config.toml
n_layer = 9
d_shared_expert = 0
activation = "swiglu"
moe_layers = [1, 2, 3, 4, 5, 6, 7, 8]
normalize_top_k = true
routed_scale = 1.0
balance_loss = 0.000278
init_std_router = 0.0107
vocab_size = 10298
train_tokens = 464300000
steps = 7085
dataset = "wikipedia_en"
Below are experts of layer 4 (counted from 0) of a mixture-of-experts language model. Rows are named router (the router's row for the expert), down (a neuron's output weights, with its number) and show model dimensions 0-159. Each number is 50 + 15 x the weight over its row's rms, rounded and kept within 0 to 99.
After each expert's rows: "comes before" lists some tokens at least twice as common just after its tokens as in all text. This comes from a sample of Wikipedia text that the model never trained on. Tokens count by the router's weight.

# expert 86
router:50 85 24 42 51 55 66 44 57 29 36 25 45 24 65 57 61 32 44 53 33 49 70 48 64 47 39 56 77 40 43 53 56 42 51 62 84 63 56 30 36 20 43 32 51 74 54 13 52 44 73 79 78 56 56 38 62 40 42 44 35 70 44 35 57 32 62 39 39 58 51 52 42 61 50 48 54 70 31 63 34 25 40 48 64 39 27 36 44 66 47 68 23 14 74 50 66 24 60 80 55 45 54 51 54 48 68 66 51 41 41 65 70 50 91 78 52 71 61 49 66 51 50 56 48 47 40 43 61 58 57 24 36 33 53 70 56 56 34 57 71 33 52 50 48 58 49 34 41 57 33 67 44 25 39 54 71 35 69 63
down0:54 44 53 70 54 69 40 21 73 25 31 53 56 47 40 71 54 46 68 43 49 32 58 51 40 44 86 54 65 39 91 37 44 47 60 48 38 53 59 53 52 57 52 64 52 56 58 76 58 59 29 25 42 38 51 44 43 32 42 80 32 37 62 40 62 55 63 55 51 41 53 36 62 58 56 44 28 42 59 52 44 71 34 47 40 68 51 55 25 24 46 45 38 24 39 54 53 61 37 61 65 37 52 48 33 64 33 41 27 42 92 69 27 64 54 33 67 24 40 39 57 49 54 46 70 28 56 46 41 73 74 77 39 69 60 08 31 57 57 66 54 61 79 21 28 32 61 57 53 48 35 67 55 58 45 63 41 88 59 51
comes before: ", ", ". ", "\n", "\" ", "'", "; "

# expert 19
router:17 72 34 68 44 60 69 52 63 34 34 29 28 71 51 41 73 40 36 39 68 48 46 23 83 47 50 34 43 28 46 35 35 61 41 40 57 43 40 27 24 78 71 55 45 44 23 78 40 45 48 52 47 39 63 38 61 36 48 75 33 61 68 36 27 78 48 30 74 44 34 36 73 71 69 40 65 59 28 54 73 59 66 49 65 48 66 37 47 62 64 58 56 40 60 47 35 42 41 58 35 36 48 69 51 34 47 47 40 44 48 54 56 41 74 61 34 38 33 70 66 74 71 61 38 46 62 46 64 36 18 46 57 61 61 43 52 20 46 53 60 43 37 34 68 57 19 50 51 47 41 51 53 70 60 42 41 51 91 27
down5:09 48 52 51 50 37 62 63 61 50 67 49 58 43 68 51 71 64 13 51 65 60 32 71 30 50 59 47 47 51 48 29 49 44 94 39 42 42 38 37 84 11 46 47 31 58 33 25 53 46 62 60 47 57 44 45 28 52 53 44 51 54 28 51 68 64 66 42 28 57 50 59 48 62 62 55 53 44 51 32 51 53 77 62 72 60 32 24 67 51 61 56 48 87 49 80 43 52 51 53 36 43 31 66 62 65 46 45 57 55 35 85 68 44 40 30 30 57 34 40 30 41 56 49 35 64 70 42 43 71 52 39 43 45 43 64 44 31 49 31 40 69 53 60 38 41 51 63 67 24 91 41 37 61 64 37 60 31 25 71
comes before: ".", ",", "th ", "–", "-", ":"

# expert 46
router:05 23 71 73 57 38 33 56 46 66 43 54 21 41 71 43 42 76 37 32 57 33 49 37 37 16 37 53 47 41 40 64 64 41 45 32 39 62 41 22 54 46 68 55 49 56 42 59 44 49 65 66 43 18 36 63 45 76 75 28 60 39 74 49 42 53 92 39 55 72 38 30 70 54 36 61 57 49 63 51 49 68 27 36 52 28 50 63 46 48 31 46 54 57 43 62 16 23 67 65 28 62 61 63 38 63 67 52 64 39 41 43 48 64 61 48 39 46 33 50 47 56 50 49 46 36 53 60 30 45 53 74 68 36 49 31 30 60 57 53 65 50 57 40 40 49 65 49 76 43 71 25 73 61 43 48 85 71 55 38
down0:70 41 63 51 58 68 60 59 44 45 53 53 52 38 48 50 46 65 33 36 50 52 90 47 49 45 40 48 46 67 59 38 72 39 24 75 53 57 61 28 46 60 48 11 36 57 71 78 23 33 49 31 59 27 55 58 60 31 51 43 46 34 42 68 55 46 46 47 52 43 57 54 26 71 60 52 72 61 73 64 46 34 56 78 48 32 74 61 41 56 50 46 73 47 43 53 40 63 19 22 72 55 58 23 26 23 60 55 81 59 58 32 20 63 50 60 67 42 58 48 53 44 23 56 45 56 47 35 71 47 45 46 48 41 14 54 44 72 59 60 43 48 46 36 23 53 60 22 21 49 37 58 46 35 86 48 65 45 50 78
comes before: "was ", "also ", "a ", "is ", "had ", "not "

# expert 105
router:55 43 43 46 70 41 74 61 59 49 33 57 69 46 49 71 48 79 62 40 43 38 30 77 46 39 48 71 61 32 63 27 28 52 36 66 52 49 44 76 40 52 46 44 57 64 73 81 42 42 40 86 16 36 38 37 62 19 47 42 38 60 37 70 47 43 55 85 56 65 18 49 55 48 64 44 79 43 40 44 43 65 54 32 42 43 58 75 32 59 61 49 74 41 37 57 51 22 50 36 48 51 64 48 51 62 43 57 40 45 63 57 54 42 59 58 53 63 21 54 76 27 84 47 71 69 50 72 34 58 31 56 51 29 21 35 52 67 63 64 69 35 79 66 53 60 36 61 59 42 49 52 66 29 72 43 50 64 45 25
down0:54 49 35 50 57 64 54 60 44 25 56 65 37 46 65 72 62 30 45 59 31 47 40 47 69 68 60 68 64 42 38 22 60 46 49 34 64 33 39 83 62 39 18 21 66 31 77 42 34 54 55 35 84 60 41 41 71 36 40 47 80 54 38 54 47 57 49 58 71 43 77 97 49 48 50 52 58 57 47 51 54 43 72 49 59 47 42 42 57 46 46 37 56 45 61 64 55 72 58 49 70 40 43 57 74 52 36 51 67 47 78 52 42 34 30 35 46 22 31 71 41 42 39 57 49 52 36 46 53 42 49 47 30 44 60 67 47 06 51 59 70 71 16 85 57 65 45 60 47 57 74 72 62 62 47 51 36 36 72 77
comes before: "in ", "and ", "of ", "for ", "to ", "("

# expert 29
router:30 35 63 88 49 34 57 76 72 65 28 31 23 56 56 65 45 79 33 40 52 47 55 51 37 13 34 48 51 51 47 44 56 20 41 56 43 62 36 57 28 47 68 40 51 82 35 48 51 46 75 93 24 28 61 56 63 64 58 44 48 54 47 66 54 27 93 77 54 57 36 69 54 51 37 41 48 50 45 36 40 54 57 33 40 34 44 49 35 48 38 23 47 32 40 48 45 28 56 46 33 69 74 58 31 74 60 43 33 46 42 37 41 46 59 53 37 52 37 48 34 60 45 31 62 40 43 84 51 63 53 83 52 44 38 47 41 57 48 64 67 57 49 72 40 64 38 70 80 61 71 49 68 47 52 35 61 67 46 61
down0:45 62 32 48 33 46 20 45 45 69 36 55 59 54 49 52 75 53 51 38 39 53 68 21 72 51 58 67 71 51 40 47 36 56 46 57 31 53 64 40 75 35 43 45 57 56 60 30 62 61 78 79 72 52 28 30 71 37 56 56 48 41 51 78 58 44 62 55 55 68 72 55 02 02 44 28 37 38 38 51 70 58 48 49 69 68 54 69 43 72 74 45 41 66 41 46 76 49 58 62 37 35 44 88 42 57 48 75 57 40 48 67 67 46 54 55 51 21 77 54 58 50 52 58 67 48 32 31 69 56 42 50 32 49 64 38 43 31 59 86 43 40 45 46 25 40 53 76 32 50 61 50 41 27 66 58 56 59 56 54
comes before: "was ", "is ", "a ", "(", "has ", "had "

# expert 99
router:19 23 52 50 35 74 33 49 56 76 26 60 70 39 45 58 68 68 37 54 21 55 32 55 57 56 43 53 39 68 47 64 37 68 41 41 47 39 33 53 27 46 51 39 40 65 34 38 50 35 60 56 34 51 43 49 48 34 58 38 64 43 74 73 36 71 64 65 71 55 44 47 67 77 49 55 68 66 38 71 61 21 55 50 66 68 85 54 60 27 82 64 63 28 43 29 55 28 66 42 56 46 32 51 33 68 47 70 26 19 57 67 36 46 72 49 62 58 33 71 56 48 64 51 58 46 63 70 29 36 13 42 43 51 24 65 45 58 47 36 77 45 73 68 43 80 32 47 67 64 40 47 52 61 49 39 54 65 41 57
down0:51 54 42 74 66 70 30 57 38 44 52 43 57 34 85 47 60 47 62 61 50 55 65 77 30 56 63 53 55 42 45 29 46 60 60 47 39 05 40 61 66 56 77 58 58 64 50 60 76 59 48 58 41 55 46 73 53 56 42 50 53 58 54 43 48 65 29 32 21 28 58 20 45 48 52 67 37 31 56 73 43 47 40 39 32 81 64 39 41 35 41 40 64 48 59 20 26 59 15 50 58 41 47 29 68 27 53 76 45 40 61 61 54 52 41 52 61 70 29 48 62 20 38 41 63 19 63 79 41 44 58 50 57 46 56 52 45 53 55 20 52 77 41 28 51 14 51 61 50 48 29 68 59 66 48 10 37 61 49 39
comes before: "to ", "of ", "for ", "in ", "and ", "from "

# expert 90
router:37 81 51 36 47 57 63 67 55 51 32 42 48 47 54 39 73 57 49 26 37 45 67 46 79 48 80 77 36 34 52 60 41 60 42 42 59 49 56 29 48 85 73 43 38 39 40 52 42 62 18 61 62 41 43 33 74 28 42 76 26 66 61 38 27 73 52 17 57 65 56 36 40 37 62 53 53 74 36 59 72 55 71 45 54 59 67 16 64 60 55 63 54 37 69 40 52 48 45 55 10 25 41 53 48 47 46 47 31 49 51 60 44 50 57 66 37 46 30 68 54 60 61 66 59 56 60 17 89 59 24 54 41 43 71 68 35 42 35 44 57 52 49 31 64 28 31 60 32 43 59 49 68 61 52 47 27 35 75 46
down0:42 65 38 58 50 46 81 37 39 60 45 42 43 70 52 36 87 36 39 41 54 52 64 12 61 64 33 54 37 38 36 24 26 18 40 52 69 34 76 58 48 11 69 53 57 47 47 36 53 48 30 64 55 56 50 39 53 48 38 46 61 50 44 22 54 29 49 60 43 92 27 29 54 60 85 41 31 44 51 36 21 39 65 47 60 43 41 47 64 48 26 40 28 46 18 63 61 65 61 52 26 77 52 67 56 41 37 57 56 57 23 40 42 53 57 18 51 38 59 42 48 65 68 50 30 37 52 46 46 46 64 43 32 46 50 60 39 51 66 45 38 66 70 76 38 59 37 70 77 45 37 34 47 64 45 63 33 38 72 48
comes before: ".", ",", "% ", "°", "; ", "′"

# expert 26
router:48 39 17 41 62 76 49 74 51 27 56 45 52 75 46 43 44 63 29 30 46 62 60 53 43 23 52 60 68 44 37 37 60 54 35 33 46 58 23 51 59 73 58 56 43 66 64 69 41 50 48 39 28 45 46 60 77 61 29 41 67 49 88 58 25 69 77 58 72 52 62 50 37 71 60 51 47 61 49 43 34 59 27 56 22 40 49 77 73 81 61 59 69 58 30 40 54 41 53 16 58 34 60 58 38 77 45 51 47 50 52 81 45 49 46 61 24 55 59 48 74 64 56 58 69 40 50 67 22 47 55 64 46 40 26 40 38 28 34 42 20 35 53 35 46 60 60 60 55 66 53 72 60 38 38 37 65 79 75 63
down13:24 41 55 43 45 62 60 76 46 64 54 40 52 63 70 51 53 45 50 41 74 61 43 14 30 62 54 57 86 52 69 39 40 43 46 35 42 49 62 51 73 55 26 12 49 61 39 53 64 38 69 73 57 50 57 55 40 59 60 43 53 44 49 50 46 33 47 48 42 48 74 47 49 66 66 37 55 30 63 36 50 40 42 50 48 72 53 55 55 69 55 61 39 78 39 53 28 32 39 41 39 71 46 63 49 66 55 54 33 47 81 49 70 57 68 31 79 24 30 26 22 07 37 58 65 54 33 60 51 72 64 48 29 58 42 40 36 61 48 63 67 39 62 08 53 45 76 39 54 52 47 61 22 52 40 35 38 84 25 31
comes before: "by ", "in ", "to ", "as ", "on ", "for "

# expert 54
router:53 51 34 37 55 39 65 78 51 49 53 53 24 43 87 13 70 54 45 33 59 46 58 44 80 30 57 77 29 43 79 35 47 34 63 57 81 43 28 41 34 50 64 45 43 60 51 50 49 55 40 54 34 45 41 48 39 22 62 45 54 47 34 29 31 53 67 45 50 60 50 53 65 47 67 52 81 54 29 79 61 88 55 43 64 48 75 41 55 65 51 27 60 49 58 39 52 14 40 57 31 52 43 76 39 61 57 67 28 37 57 60 51 41 47 66 41 38 35 59 45 54 54 44 75 58 52 35 85 63 11 29 60 34 76 62 53 61 46 58 50 46 43 27 30 50 48 44 29 51 61 62 68 71 55 36 36 49 62 24
down18:49 65 59 77 38 41 44 41 55 45 28 82 79 66 47 66 30 31 66 38 42 54 43 44 66 75 58 49 39 49 62 48 41 41 74 67 39 31 35 21 35 53 63 37 43 42 45 58 70 32 64 37 46 57 55 23 44 44 34 42 40 44 53 57 86 49 59 66 50 55 65 31 36 31 16 54 29 33 62 54 54 51 60 64 43 36 58 47 17 52 38 51 75 47 45 47 57 54 55 41 40 50 48 46 63 27 37 30 61 37 19 49 43 64 69 67 70 55 31 72 20 43 68 41 34 31 42 48 74 53 33 50 50 26 40 53 61 24 82 43 50 60 58 67 44 28 51 83 48 69 44 35 43 72 38 33 51 75 44 14
comes before: "', ", "–", "; ", "% ", "-", ") "

# expert 34
router:52 81 35 33 62 77 42 67 55 30 38 22 77 56 34 50 41 49 57 55 19 28 63 51 62 22 52 83 58 53 47 43 35 55 19 36 70 52 52 39 43 48 50 21 25 50 57 22 32 35 64 76 84 46 58 40 65 17 43 51 46 47 59 40 54 35 63 36 61 44 39 50 61 59 29 37 46 45 27 51 51 23 63 41 47 54 83 44 34 59 66 51 45 40 56 59 39 33 50 79 31 39 57 46 40 62 42 71 40 40 56 58 57 44 52 69 27 41 47 46 97 54 47 52 55 32 28 34 39 47 45 64 44 34 34 61 16 55 44 52 52 34 54 42 46 66 47 40 58 40 46 65 50 41 45 46 77 39 89 62
down0:87 61 41 42 63 69 63 53 56 50 42 50 45 32 35 71 48 61 15 51 73 32 61 65 57 30 80 50 64 75 63 38 46 67 63 55 41 48 66 25 43 38 33 26 52 48 58 38 39 45 45 51 67 39 60 33 56 37 44 22 31 53 59 43 47 65 61 45 50 45 56 66 48 46 57 49 68 56 33 75 57 59 56 36 58 69 66 50 43 53 53 53 56 58 79 59 50 59 58 14 56 63 55 43 46 44 56 42 59 56 23 36 67 46 54 41 67 44 35 33 28 56 34 92 37 10 37 26 60 76 39 38 55 56 35 09 52 66 63 51 54 39 43 64 16 38 63 41 69 56 66 25 46 46 46 90 46 68 36 49
comes before: ", ", ". ", ".", "; ", "\" ", "\". "